config.toml
n_layer = 14
d_model = 128
d_shared_expert = 0
activation = "swiglu"
moe_layers = [1, 2, 3, 4, 5, 6, 7, 8, 9, 10, 11, 12, 13]
router_score = "softmax"
routed_scale = 1.0
balance_loss = 0.000801
balance_bias = true
lr_router = 0.000933
vocab_size = 8192
norm = "rmsnorm"
optimizer = "soap_variant"
seq_len = 512
train_tokens = 264200000
Below are experts of layer 10 (counted from 0) of a mixture-of-experts language model. Rows are named router (the router's row for the expert), gate (a neuron's input weights, with its number), up (a neuron's input weights, with its number) and show model dimensions 0-127. Each number is 128 + 24 x the weight over its row's rms, rounded and kept within 0 to 255.
After each expert's rows: "gets" lists some tokens that make up at least twice as much of what it gets as of all text. This comes from a sample of Wikipedia text that the model never trained on. Tokens count by the router's weight.

# expert 2
router [129 151 109 117 181  96 151 156  98  67 115 113 132  83 126  86 147 167 127 118  92 126 138 116  86  85 141 128 116 126 143 147 141 132 143 159 129 110 167 116 117 143  70 146 129 135 123 117 112 142 136 137  96 104 144  83 104 149 142 115 162 151 123 146 156 136 103 131  86 150 204 140 120 145 124 134 158 161 161 131  87 126 141 118 130 120 142 117 111 151 112  86 136 142 146 133 162 139 149 157 148 134 122  73 146 126 142 131 112 119 116 117 103 103  79 109 124 142 117 114 143 116 172 150 165 105 137 126]
gate0 [123 146 130 108 116 148 152 154 148 126  94 146 122 107 100 182 171  96  81 164 171 115  83 139 110 138 156 154 126 136 114 142 154 148 126  91 119 148 121 113 140 150 125 157 161 110 160 133 146 117 131 153 143 127 106 178 107 156 153 121 165 159 119 127 135 159 149 157 140 166 134 170 116 100  90 159 103 104 163 126 124 124 123 149 141  80 101 129 114 127 136  90 149 121  97 116 122 134 121 170 122 189 130 123 120 161 154 153 143 113 130 119 164 130 162 112 132 109 138 154 101 126  85 126 149  98  88 115]
up0 [127 149  74 119 136 116 103 135 116 166 125  90 163  94 121 137 153 122  98  82 124 128 186 112 158 105 152 138 141  84 127 161 155 154 114 140 126 145 117 120  80 155 117 106 120 162 152  97 100 133 123 119  95 134 123 150 173 140 120 151 139 145 113 152 125 131 107 141  99  91 127  95 133 158  87 122 103 117 151 101 143 168 121 166 132 133 111 114 151 103 139 130 180 135 148 139 157 115 132 130  91 135 160 116 129 152 124 160 136 142 131 140 190 125 144 130 124 123 145  91 111  89 119  92 145 169 121  79]
gets: " A", " T", " =", " | A", " | T", " An"

# expert 42
router [113 149 135 110 184 138  84  94 123 139  87 157 107 129 151 117 146 131 142  86 132 156 104 143 113 136 143 129  89 179 122 117 136 113 124 100 111 114 139 122 139 159  97 130 121 132 116 173 136  88 140 141  98 105 162 106 107 145 139 113 139 130 169 126 159 106 131 145 130 120 157 128 100 131 113 117 163 156 110 126 124  81 139 109 130 126  93 108 164 168 126 108 118 112 118 177 132  99 101 130 151 127  88 171  89 137 146 109 147 142 138 198  94 115 157 122 153 111 145  92  86 144 105  86 141 139 141 105]
gate1 [112 113 166 124 144 184 111 137 131 153 178 164 127 147 105 153 165  72 124  98  99  94 123 147 136 133 124 181 107  99 168 127 141 152 157 131 129 164 141 126  96 120 155 160 126  96  92 188 137 127 101 147 133 118 132 114 135 142  85 165 104 131 147 157 120 120 167 145 136 137 138 153 137 171 116 126 145  81 128 109 127 123 158  84 122 135 121 103 155 105 124 153 149 147 111  75  93 107 123 154 120 147 157 116 135  98 116 108 131 108 124 136 127 104 163 113  88 130 109 154 148 131 117 121 161 112 139 134]
up1 [162 133 187 134 127 121 117 125 120 140 158 171 111 108 111 166 167  75 100 133 123 126 142 137 132 134 169 140 168 134 108 158 119 155 102 117 122 109 128 157 111 123 132 152 114 105  95 132 138 106 128  98  90 147 116 109 150 162 167  97 123 119 161 121  88 145 135 111 116 124 146 183 101 152 109 108 144 113 131  76 124 113 142  76 134 157 129 100 156 101 118 130  81 124 127 135 158 105 143 113 150 163 106 112 160 150 149 112  85 134 122  91 125 100 127 106 118 134  70  92 118 115  96 132 100 121 111 147]
gets: "o", "i", "u", "a", "ro", "an"

# expert 15
router [129 134 142 125 168 120 142 130 146 135 109 113 151 161 148 141 122  91 131 114 150 119  71 107 124 155 121 153 116 179 170 100 173 114 117 102  97 160 134 115  99 103 159  93 145 117 151 178 163 133 124 133 130 120 164  94 168 138 130 131 119 136 144 101 156 158  92 132 131 114 145 189 158 119 134 122 106 145  69 105 133 151 129 159 145 108 136 105  82 119 133 119 138  85 107 144 143 129 127 119 110 151 130 108 138 135 106 101 171 114 106 152 120 158 168 123  87 117 131 128 110 110 166 141  89 130 164 104]
gate0 [135 155 122 141 121 134  69 138 132 108 114  88 152 157  88 159 125 119 149 112 177 136  95 163 139 104 126 112 123 134 143 156 123  87  98 117 115 151 100 136  96 153 156 148 136 126 164 151 105 155 143 116 115 148 103 129 122 120 101 187 130 120 125 151 120 109 140 127 117  82 122 131 176 151 173 117 123 163 118 145 152 153  86 172 134 100 141 102 154 116 114 136 152 110 181 148 138 128  97 130 138 119 164 139 148 157 164 149 143 124 100 108 101 142 129  92 100  89 118 146 121  95  86  90 104 125 130 122]
up0 [106 134 148 132 103 151 149 150 116 150 160 117 138  84 120 117  74 122  80 160 144 129 146 155 116 169 134 112 118 161 143 132 119 151 112 125 122 167 170  82 116 143 166 165 123 159 116 179 133  99 177  98 109  79 112 148 142  93 136 124 119 127 128 134 134 151  97 110 118 162 101 140 137 152 110 126 107 104 136  92 118 124 113 146 127 116 112 133 139 125  99 104 118 133 115 155 113 157 142  72 147 142 146 156 134 171 148 169 101 141 175 139 145 133 151 115 165 161 121  96 121 105 120 145 144 136  92 171]
gets: "s", "ing", "y", "a", "ers", "le"

# expert 63
router [124 138 140  86 145 135 175 123 162 119 128 105  78  87 107 110 150 142 156 108 105 140 140 125  74 116 131 102  64 119 171 153 133 134 138 117 154 139 143 148 141  98 109 138 103 153 146 123 126 173 115 138  98 130 169 131 104 173  99 109 151 137 109  85 101 151 130 104 157  98 168 151  85 119 121 136 185 167 141 126 153 120 138 125  91 121 149 162 129 158 104 125 159 159 142 122 105 132 132 116 112 116 139 113 137 129 134  99 109 119 145 133 162  90 109 131 166 165 132 144 149 141 147 153 157  96 117 134]
gate0 [135 126 137 129 114 165 133 204 132 141 108 165 133 153 135 151  70 102 133 124 123 104 148 108 105 118 104 137 151 161 132 153 150 142 114 142 105 154 134 108 113 117 137 117 150 133 137 127 145 110 136 175 128 131  97 117 130  92 143  90 121 164  77 133 141 134 111 139 110 122 106  90 132  89 135 129 117 159  90 129 123 189  90 154  97 147 128  82 145 134 129  94 173 102 144 139 147 111  69 107 117 111 165 123 118 140 141 112 141 132 119 107 132 135 125  77  67 151 127 135 177 131 102 127 114 141 128 131]
up0 [168 144 145 159 112 117  84 111  93 101 100  94 165 176 143 150 108 120 126 179 107 115 117 163 113 135 126 106 158 150 155 129 153 133 109 151 142 131 117 157  85 131 116 149 159 146 183  94 111 137 122 132 126 135 101 139 128 147 171 129 141 108  86  97 129 124 122 132 103 106 123 162 144 119  87 115  91  80 128 138 118 182 140 135 125  81 112 122 105  85 140 143 149 111 153 112 152 164 137 129 116 149 170 151 144 152 127 128 171 111 146  98  92  95  97  99 144 124 149 132 139 123 124  97 116 152 146 129]
gets: " S", " B", " M", " C", " K", " D"

# expert 25
router [122 119 121 115 136 114 144  50 142 153 127 131 124 106 144  75 128 110 120 110 116 150  99 130 150 139 144 142  85 180 122 103 122 127 160 123  77 147  99 136 117 128 121 164 118  90  81 159 166 124 144 140  99  96 122 108 134 149 108 144 157 131 124 113 126 147  82 180 121 119 176 109 110 153 129 165 156 125 120 122 119 104 102 114 161 135 142 149 124 108 130 134  96 103  94 163 117 123  76 114 117 118  99 136  92 168 143 125 132 115 135 148 103  97 118  98 155 125 149 114 128 120  71  93 143 155 115 118]
gate1 [146 141 104 136 140  99 174 122 117 138  97 145 113 118 146 171 107 114 137 150 147 163 108 122 129 139 131 115 115 145 110 163  93 132 110 129 185 118  71 124 159 145 124 115 122  98 124 164 124 115 135 144 110  87 106 160 118 145 125 192 133 126 149 141 115 111 170 170 158 152 157 178 128  97 122 112 119 124 149 145 142 113 113  83 126 155 133  90 106 140 144 152 125 127 157 145  95  78 130 176 111 118  95 138 101 149 155 127 137 113 146 141 109 115 149 187 138 134 111 132  67 108 119 104 141 111 146 124]
up1 [165 118 143 115 118 153 155 119 139 186  96 137 158 142 147 102 129 105 127 140 109 115 150 141 113 129 155 163 164 100 137 110 120 167 113 134 141 132 171  87 164 137 170 116 115 125 141 142 172 151 108 152 133  80 131 143 125 154 103 139 137 105  94 129 144 136 148 105 110 122 107 155  96 150  98 106 121 117 103 123 121 132 133 102  95 122 127 163 226 103 102  96 127 121 128 160 130 164 105 132 104 140 105 133 110 135 147 153 124 105 127 148 150 143  75 143 128 146 123 154 140 144 115 177 112  99 162 152]
gets: "i", "a", "ia", "o", "ic", "u"

# expert 5
router [140 121 149 118 117 165 132 105 154 140 103 112 162 125 147 107 139 153 142 116 137 154 129 167 132 118 142 135 136 140 104 105 201 138 137  98 130 112 134 130  53 126 181 136 127 119 133 121 188 115 155 127 113 152 158 139 116 164 144  99 136 104 103  95 161 138 162 136 123  82 119 114  87 107  86 150 191 155 133 144 136 138 116 156 103 111 118 142 119 157 116 138 145 143 149 122 120 159 166 122 136 118 159 120 130 178 151 115 138  94  88 114 144  97 108 111 123 152 115 139 132 134  93 160 130 156 156 141]
gate0 [119 129 151 154 116 143 116 182 124 170 127 112 138 147 124 129 116 134 128 128 169 102 129 120 110 197 131 190 128  73  92 131 121 115 138 177 126 120 134 140 137 127 173 139 142 104 152 105 161 115  94 133 150 111 140 109  97 185 113 143 155 117 141 102 140 152 101 142 123  99 150  94 132 157 158 135 168 133 146 126 120 122 123  93 138 128  97 100  96 144 103 124 123 105 105 125 130 158 142 131  99 149 143 135  83 108  83 120 111 133 145  92 144 107  91  87  89 101 134 138 120 123 102  85 118 122 159 151]
up0 [132 141 124  86 148 147 105 120 144 116 118  88 153 104 152  81 132 142  95 144 163 136 116 105 137 102 130 110 120  95 116 123 132 141  63 114 176 137 122 125 120 134 111 121 123 121 145 140 160 132 120 154 111  97 139 162 126 120  78 110  93  99 128 173  99 155 110 173 123 123 123 116 147 134 104 136 155 139 103 149 119 126 143 114  91 140 151 147 128 160 134 119 121 126 137  78  99 154  97 104 131 133 111 120 140 170 161 195 116 136 192  97  94 139 117  98  98 150 113 117 151 127 137 135 136 161  70 136]
gets: "\n", " P", " L", " B", "l", "p"

# expert 60
router [110 140 109 108 114 165 122  85 126 177 132 102 107 162 129 117 140 121 142  97 163 140 143 135 163 130 120 148 120 189 132  92 123 129 115 125  70 143 104  98 114 133 152 126 131  98 103 174 130 130 188 120 128 152 115 122 123 163 156 116 140 145 113 141 149 145 103  89  98 137 115 129  96 142 112  97 137 128  88 137 132 117 108 128 151 134 102 115 141 109 119 122 135 104 107 172 100 137 128 101 138 103 140 122 182 143 149  84 161 104 130 136 166 135 106  59 126 167 166 136 126 121  80 106 147 116 147 117]
gate0 [109 127 138 110 138 159 139  79 141 112 129  97 143 100 100 121 157 115  71 148 103 124 127 120 121 141  92 123 167 103 131 124 160 127  96  90 112 132 170 162  75 155  91 124  98  94 114 127 152 170 111 162 134 107  92 134 122  80  83 155 174 118  99 114 177  75 135 110  87 129  88 161 117 143  93 139 123 154 167 171 140 124 110 144 142 111 124 106 156 119 133 146 133 110 132 148 120 114 141 130 106 114 113 146 165 133 147 141 122 134 115 132 124 146 133 159 104 121 150 110 105 111 157 108 128 100 133 113]
up0 [109 105 145 141 137 127  83  85 108 141 152 129  91 101 140 125  94 139 128 107 130 153 110 149 146 132 176  99 133 148 147 144  93 136 140  70 100 151 107 120 144 120 106 113 119  94 114 125 123 164 116  99 122 140 139 121 146 121 133 129 155 167  91 102 136 141 149 127 126  85 146 134 154 148  79 147 132 152 130 131 156 149 129 153  91  76  98 121 111  87 115 166 138  89 109 185 149  89 115 114 132 124 134 170 112 121 101 117 133 186 139 145 150 101 118 129  97 114 155 135  95 102 103  71 137 137 136 130]
gets: "in", "er", "an", "ar", "or", "is"

# expert 19
router [151 117 112 120 125 137  85 150 125 165 120 100 155 119 157  80 127 116 131  98 105 118 110 109 108 109 150 110 129 163  93 168  92 146 145 122 145  85 132 143 132  99 131 110  96  97 173 135 115 134  92 133 122 108  82 133 144 134 133 114 165 106  73 138 144 140 141 179 127 140 167 145 122 133 132 133 134  80 133  98 123 133  83 119 142 131 128 117 102 174 112 114 112 118 139 175 122 136 132 134 145 144 157 151 145 168 134 171 153 173 189  93  93  97 114 104 117 165 139 116 137 163 112 129 131 121 129 114]
gate0 [145 136 122 119 118 152 112 194 163 107 115 146 117  62 131  89 115 118  92 148 133 157 138  99 111 163  97 154  97 156 106 156 105 150 149 122 109 117 141 144 143 124 132  47 162 105 139  94 117 112 160 141  85 137 118 115  89 148 162 161 130 131 118 171 120 143 132 116 110 141 109 119 137 114 127 161 147  92 155 138  87 112 104 122 144 170 157  99  95 149 117 123 158 144 144 129 148 150 127 146 105 162 163 105 149 124 130 118 156 138 142 114 104 125 119 102 113 130 109 135 101 146  86 141 151 128 105 158]
up0 [ 94 146 126 116 101 167 130 129  90 122 150 155 138 164 168 146 138 138 165 168 121 105 125  75 148 101 133 104 117 130 135 110 127 141 112 120 103 119 120 154 150 111 129 117 171 101  93 101 116 106 119  95 130 119 120 146 110 169 123  93 112 118 107  98  82 135 154 165 117 129 134 129 161 122 175 108 138 129 128  98 151 133  86 112 120  92 150  73 121 168 134 134 150 159 159 140 118 117 131 137 133 101 179 181 125 154 118 135 103 127 174 165 137 102 159 155 108 112 106 151 163 110 131 134 157 163 104 131]
gets: "1", "/", "2", "3", "u", "4"

# expert 32
router [155 126 125 127  73 154 156 143 160 127 119  95  92 108 135  95 134 165 149  94 123 172 146 137 106 111  74 118 112  95 131 129 152 154 148 123 140 115 116 154 151 167  97 144  97 169  88 145 162 113 135 144 135 130 101 140 103 100 131 118 134 107 103 100 122  96 149 123 159 115 139 205 141 134 171 128 100 160 156 140 136 120 131 142 103 109 141 143 126 124 121 124 131 136 165 137 123 143 160 102 148 142 112 108 153 115 125 130 151 141 135 118 115  97 109 127 203 165 102 122 153 105 152 147 151  80 128 146]
gate0 [118 141 105 113 144 160 141 112 126  93 161 126 136 142 101 105 141 111 147 138 109 155 159 131 188 140 113 113 113 124 116 182 129 153  98  95  92 106  96 134 188 103 107 120 102 118  83 114 101 138 144  97  70  88 129 168 148 158 135 114  56 118 118 118 112 129 139 157 133 142  96 159  92 124 109 170 119 168 104 152  92 106 122 124 120 123 135 116 112 103 134 144 174 153 124 129 141 119 120 145  99 119 141 104 127 133 115 107 143 134 139 165 149 172 112 121 108 147 147 102 114 100 119 121 130  87 115 125]
up0 [139  66  93 143 156 205 125 157  97 133 104 124 128 123 101 113 172 119 167 126  84 118 157 116 137  88 103 131 143 107 143 145 115 107 162  90 150 168 135  78 136 152 111 105 122 140 132 126 132 105 104 141 124 140 115 148 117 108  80 115 125 111 138 138 113 147 151  90 161 111  67 147 122 138 137 130 132 146 166 142 136 169 124 129 149 107 140 141 135 138 152 151 105  86 163  95 124  72 154 138 100 142 139  95 127 127 134 152 152 166 131 115 116 159  90 129 139 108 145 163 132 124 141 134 140 126 123 133]
gets: " s", " f", " c", " t", " st", " b"

# expert 7
router [150 159 101 122 129 105 140 136 163 109 109  93 126  62 143 134 139 169 159 133 108 173 124 148  76  89  96 105 119 134 128 100 155 133 143 140 148 110 140 125 108 146 150 157 147 167 174 116 143 141 130 100 134 116 150 124 102 126 134 100  96 111 106  99  62 114 146 135 123 109 130 144 120 113 154 162 144 144 158 171 127 159 120 165  82  82 112 182  98 139 151 122 103  99 132 121 117 144 130 120 124 149 133 139 125 130 147 150 138 133 137 116 163 101 100 159 160 164 136 161 164 131 150 141 154 116 146 130]
gate0 [111 112 101  93 121 104 169 151 116 149 139 150 187 108 128 121 163 183 121 110 140 158 142 119 137 130 114 104 120 124  99 117 129 123 147 118 140 146 139  87 129 107 139 145 172 116 135 147 153 146 111 120 124 163 124 150 147  83 136 145  69 119 114 155  74  80 121 142 122 122  74 109 152 133 112 148 138 111 148 144  77  94 117 155 126 104 107 117 101 107 144 149 126  99 128  97 123 112 119  90  84 182 138 143 129 140 153 142  94 151 141 159 142 122 116 109 112 106 127 141 122  76 156  95 141 159 117 117]
up0 [157  98 123 107 106 147 132 104 123 127 133 111  90 124 142 144 135 124 138 143 100 125 143 137  94 129 128 136 143 130 133 131 154 152 111 129 102 147  98 123 139 128  87 123 114 148 133 129 108 111 100 142 130 118 146 122 101 137 158 115 196 153 159 136 162 120 148  98 104 156 156 120  82 126 116 110 104 118 107  98 106 135 114 119 167 113 132 146 136 177 122  93 158 197 102 189 140 165 153 146 139  80 127  73 162 145 156 146 146  84 120 151 120  82 132 124 132 141 139 121  92 160 136 152  90 109 131  81]
gets: " W", " F", " w", " G", " St", " C"

# expert 41
router [100  96 152 156  99 115 132 120 140 118 126  81 142 121 116  94 109 128 109 159  86 121 115 116 107 141 131 117 148 154 116 146 132 175 128 113 148 129 135 145 151 114 108 105 156 198 149  97 108 116 110 186 112 109 107 128 136  94 164 107 115 182 106 142 183 128 159 158 123 122 147 114 117 113 186 134 138 115 142 128 158 109 177 123 124 110 116 132  70 113 106 109 114 104 112 100 118 130 105  88 122  89 150 111 101 150 130 104 138 146  97 115 141 138 150  89 126 151 127 127  83 121 161 116 121 141 148 112]
gate0 [148 144 120 167 104 144 115 128 131 140 135 181 144 126 105 183 154 145 133 133 113 160  85  99  95 134 130 193 127 126 142 152 147  88 143 132  97 107 143 121 119 135 153 114 114 125 122 100 126 141 129 112 137 173 117 127 123 105 137 117 191 134  96 143 126 125 117 166 110 113 128 106 138 166 154 115 147 154 133  86 127 159 163 147 167 129 145 126 106 131 134 123 121  71  92 109  95 127 119 144 111 150 145 117 102 132  82 124 143 126 143  70 129 122 148  95 131  83 131 128  91 124 157  67 122 136  98 143]
up0 [122  88 106 110 104 131 123 125 103 118 143 144  90  98 105 128 149 122 123 113 127 170  98 132 156 121 133 106 115 127 110  94 158 144  67 132 106  74 119 147 173 143 139 145 143  99 135 115 175 151 106 176 141 129 130 117 140 128 156 102 148  98  96 133  79 145 106 132 152 144 130 116 133 104 147 121 143 147 107 121  98 135 166 111 142 166 129  87 132 132 150 138  78 114 159  61 166 140 105 179 125 122 116 131 131  99 132 150 126 150 109 158 141 135 166 113 119 155  90 138 152 130 142 182 125 117 145 109]
gets: "1", ",", " |", "|", "-", ":"

# expert 10
router [125 112 142 148 145  87 116 126 131  93 152 154 108 105 126 190 153 109  84 163 155 129 126 104 131 105 165  91 135 129 109 129 127  97 125 126 117  97 108 139 116 118 133 117 118  99 146 114 134 114 137 158 115 124 103 135 147 129 143 146 120  70 136  94 114 168 152 130 102 135 128  81 123  97 135  84 100 122  94 155 141 185 116 134 133 121 129 151 126 134 100 172 119 163 141  78 125 108 150 117 150 143  87 111 138  85 129 119 144 153 132 160 126 137 137 112 123 130 102 110 100 182 198 130 118 163  91 112]
gate0 [ 92 103 153 123 110  97 105 150 124  89 115 156 128 116 138 124 123  86  92 110 132 164 123  96 136 133 145 126 120 148 131 132 134 128 132 125 112 114 119 148 155 109 116 157 129 149  77 141 139 143 159 110 164  90  71 142 134  91 142 126 132  96 100 160 156 136  92 142 114 129 122 117 134 129 119 146 126 149 120 157 126 118 163  78 146 160 127 132 140 145 118 143 122 158 138 116 147 111 100 128 152 149 108 142 130 118 126  91 102 117 112 144 148 102  66 115 153  58 129 113  65 131 112  57  80 157 140 131]
up0 [140 123 141 108 101  90 158 157 138 172 158 108 132 113 119 167 128 132 140 127 126 131 105  91 110 127 154 170 170 146  73 160 133 132  87 101  93 140 117 140 150 160 111 118 120  71 183  97 168 132 134 105 137 117 142 164 137 133 126 144 134 118 143  94 157 114  69 150 153 154 129 106 105 114 111 139 157 148 134 120 132 130 145 124  97 119 155 110 168 127 117 148 116  75  95 107 134 144 126 145 151 111 115 135 141  97 125 111 119  95 116 107 132 121 144 120  66 120 136 133  81  92 148  94 143 151 120 107]
gets: " that", " In", "In", ".", " After", " after"

# expert 0
router [153 104 139 109 120 151 143 155 139 133 133 115 177 122 162 106 111 155 154 141 123 189 137  87 136 153 115 125 119 127  88 122 132 149 145  73 175 100  86 145 137 114  84 119 119 143 106 144 127 116 139  97 138 139 107 113  91 107 142 111 146 119 105 144 180 117  97 114 122 101 114 167 148  95 112 155 182 120 129 152 136  98 116 148 136  84 151 143 154  97 117 107 102 178 116 117 153 110 102 109 171 147 106 137 144 141 133 146 142 109 135 112  90  81 118 124 131  94 116 107 119 119 154 101 137  99 157 110]
gate0 [193 109 116 148 154 146 135 141 108 145 104 141 101 122  98 148 147  72  83 119 156 172  82 110 128 113 158 126 123 123 162 142 158 104 172 137 161 124 168 126 150 108 125 112 134 130 126 114 147 104 146 139 103 100 158 125 151 141 123 107  82 147 102 156 102 143 164 130 135  80 137 178 131 130 130 164 109 114 148 130 109 105 108 140 119 133  95 102 121 146 155 103 132 125  98  99  83 151 144 115 143  94 132 140 139 148 172 149  91 133 125 107 129 144 143 144  93 103 141 172  75 122 139 125 121 104 123 147]
up0 [169  83 109 144 160 143 110 123 138 147 103 133 113 136 103 154 144 145 101 106 116 137 134 163 135 115 164 160 140  71 102 138 144  90 146 127 145 142 147 162 131  57 101  97 143 110 111 113 127  94 111 104  83 108 134 112  84 152 118 122 131 120  74 168 140 123 129 110 116 111 120 162 124 112 128 108 148 172 119 116 133 138  98 118 135 168 125 100 128 123 110 144 133 130 126 157 129  89  94 125 138 125 100  86 142 159 126 118 107  65 117 114 141 163 148 121 105 123 147 138 147 151  97 178 112  88 146 136]
gets: " l", "o", "e", "a", " de", " Le"

# expert 59
router [124 105 148 143 176 112 155 116 129 135 102 143  95 143 164  90 144  96 136 122 127 188 129 105 126 138 138 157  88 143 136 102 126 133 146 108 184 148 142 128 164 115 109 102  75 126  95 155 132 115 107 123 130 131 155 137 115 167 129  90 143 125 183 119 134 178 122 116 116  93 140 161 117  76 144 165 165 151  87 137  98 149 135 108 135 141 132 141 117 119 150 128 140 122 132 103 128 147 170 130 141  96 122 132 159 163 110 106 101  72 115 182 174 130 131 139 118 133 106 116 138 147 146 158 121 131 133 135]
gate0 [128 115 134 108 108 131 111 133 157 147 144 115 138 122  96 147 135 143 125 194 135 156 157  97 116 149 118 117 173 170 116 143 150 128 120 117 125 119 160 129 150  84 119 137  79 101  90 128 144  90 117  80 114  99 154 124 130  89 127 153 143 158 153 141 151 131  71 124  98 118 143 127 139 141 137 148 127 112 127 152 110 118 140 104 126 157 117 136 141 129 116 169 132 121  95 149 164 126 167 149 126 122 145 173 130 136 156 143 117 134 106 185  68 152 139 139 111 134 168 147  66  75 136 150 120 106 131 154]
up0 [120 123 137 161 187  92 129  99 110 101 115 128 114  66 126 111 107  92 145 129 102 134 123  85 137 128 114 165 110 112 145 112 132  93 113 119  69  97 126 153 117 144 133 124 152 121 165 125 140  96 121  95 137 156 147 139 145 103  81 112 111 152 120 113 111 161 116 150 127 154 118 138  86 199 118 131 121 132 125  97 145 156  98 167  95 113 106 130  89 107 117 157 131 132 135 164 131 181 120 135 121 128 108 157 126 126  91 122 165 151 128 130  77 130 118 144 116 139 128 166 124 151 156  95 150 146 139 104]
gets: "s", "as", "es", "z", "is", "m"

# expert 50
router [159 173 134 146 147 129 173 131 124 134 154 122 177  98 130 190 136 157 196 159 126 123 154 126  97 133 146 128 126 159 146 126 156 126 130 116 138 134 119  92 135 145 125  71 140 130 151 141 104 165 121 120  94 124 127 121 152 116 133  85 109 100 124 111 134 130 148 128 139 104 127 120 121  79 163  63 125 151 132 145 108 123 143 114 136 129 109 134 115 140 154 117 125 108 130 143 158 139 152 141 169 155  99 124 125 113 156  88 108 132 134  86 146 129 100 150  74 125 101 101 147 181 109 149 159 118 172 124]
gate0 [125 154 142 164 139 145 104 126  95 126 142  98 126 111  84 156 103 140 112 158 136 110 145 146 130 122 154 136 142 127 112 128  66 143 102 125 133 119  91 134 101 144 173 107 155 113 149 158 140  56 107 153 170 150 141  91 129 118 154 150 143 111 148 147 146 102 144 103 150 117 160 142 180  80 155 114 142 108 127 121 126 134 140 131 161 115 114 131  99 148 101 147 129 147 141 109 142 182  89 146 136  84 138 118 113 120 134 129  87 114  84 127 108 149 151 111 125 176  95 109 119 143 140 166 120 159 133 164]
up0 [158 114 104 111 107 136  96 156 117 137 167 143 119 125  81 122 131 123 151 120 126 122 107 123 130  93 166 138 134 115  88 110 175 140 105 155  97 171 124 148 115 113 109  77 115 151 102 138 172 168 122 117 143 120 114 157  95 114 108 165 133 146 157 122 147 147  96 168 165 133 110 121 119  85 133 158 190 154 147 142 105 122 148 166 159 102 120 110 130 157 117 168 122 111 111 147 117 128 132 104 142 133 110 172 153 156 156 143 117 155 123 111  93  95 115 114 157 101 141  89 120 129 142 118 170 136  80 115]
gets: "\n", "\n\n", " | \"", "===", "=", " \""

# expert 8
router [152 121 123  93 132  97 145 183 141 117  95 145 159  98 134 116 106 128 182 137 100 140 114 114  89 111 155 100 116 135 132 119 141 138 129 137  99 100 139 115 144 140  86  87 133 155 102 138 153 102 111 107 114 139 117 107 102 133 133 132 148 140 132 110 171 141 122  86 125 135 145 121 138 119 118 146 158  94 147 116 132  80 124  54 144  95 136 119 136 172 136  89 102 172 146 141 162 144 131 160 127 155 123 124 141 173 168 147 140 100 125 134  89 104  83 138  95 108 124  82 107 141 147 157 138  87 130 125]
gate0 [151 119 131 118 135 125 117 152  90 160  90 139 140  76 133 139 124 127 148 175 145 113 100 112 128 140  93 161 121  89 112 139 153 108  61  85 111 132 128 129 163 156 137 129 125 135 110 131 180 148 114 106 139  97 136 140  90 134 109 134  90 131 129 123 117 122 105 138 149  78 162 147 135 158 176 108 114 126 134  95 126 126 165 111 143 105 109 109 135  98 101 137 116  89 117 146 134 113 111 124 104 121 112 127 105 112 122 106  97 109 115 139 169 134  85  66 126 115 132 118 121 144 190 134  84 161 167 140]
up0 [169 136 107 174  86 123 186 160  98 135 140 180 105  99 123  94 176 113 106 175 141 140 137  95  96 124 121 107 144 130 118 104 116 128 129 149  86  86 107 118 151 147 128 110 122 109  94 133 165 172 107  98 104 162 141 129 131 149 154 149 135  94 125 159  90 127 156 151 109 119 141 110 149 128 138 135 112 140 132 149 110 155 174 155 122 148 123 164 122 113 113 119 148 141 126 128 121 129 117  96  94 135 123 164 122 166 137 128 131 129 112 125 166 119  55 107 140 107 109 111  72 116 127 128 123 134 125 102]
gets: " N", " E", " he", " O", " I", " n"

# expert 33
router [141 113  86 155 138 115 109 166 122 129 131 127 134 121 168 122 165 173 128 173 118 108 139 129 106 132  99 112  90 124  85 118 155 163 136 132 150  68 151 113 101 131  68 112 123 157 135 130 173 115 138 127 146 147 160 113 104 177 127 129 128 122 150 127 116 122 128 132 177 130 137 163 156 127 149 105 146 137 111 130 102 149 105  91 109 129 155 176 103 125 106 116 132 160 174 156 137 123 168  85 140 153 150  98 131 129 174 112 155 164 125 127 139 153 135 163  78 130 101 149 150 109 140 130 124 108 111 112]
gate1 [ 94 162 132 120 159 126 155 163 137 109 150 121  78 189 132  88 114 142 126 146 164 149  85 125 142 124 112 122 102  98 135 102 122 117 157  94 175 128 127 169 140 102 117 122 146 122 193 139 143 129 152 134 125 104 153 171 156 124 116 145  84 102 130 132 146 180 125  84 151 130 127 138 110 147 135 161 132 139 131 143  68 133 126  99 122 173 128 101 124 138 110 164  73 103 159 117 113 146 109 107 150 136 124 173 105 143 117 142 120 130 145 141  76 130 147 127  98 143 118 128 150 153 135 124 111 139 123 131]
up1 [ 90 134 134 148 118 126 103 131 108 111 173 135 128  99 140  98 108 133 127 138 128 162 123 120 103 140 101 131 184 106 114 110 137 170 154 145 138 151 120  70 130 147 141 136 128 142  77 134 130  99 104 140 109 167 130 170 160 141 137 178 162 110 153 109 133 169 128 133 148 145  88 164  77 132  81 118 163 141 118 103 121 141 113  86 148  92 132 147 111 119 103 115 106 123 160 110 117 124 133 106 120 141 157 124  99 183 122 123 152 143 106  90 153 133 175 106 151 104 129  91 147 121 136 101  98  94 121 141]
gets: "-", " (", "–", " | ", ":", " ad"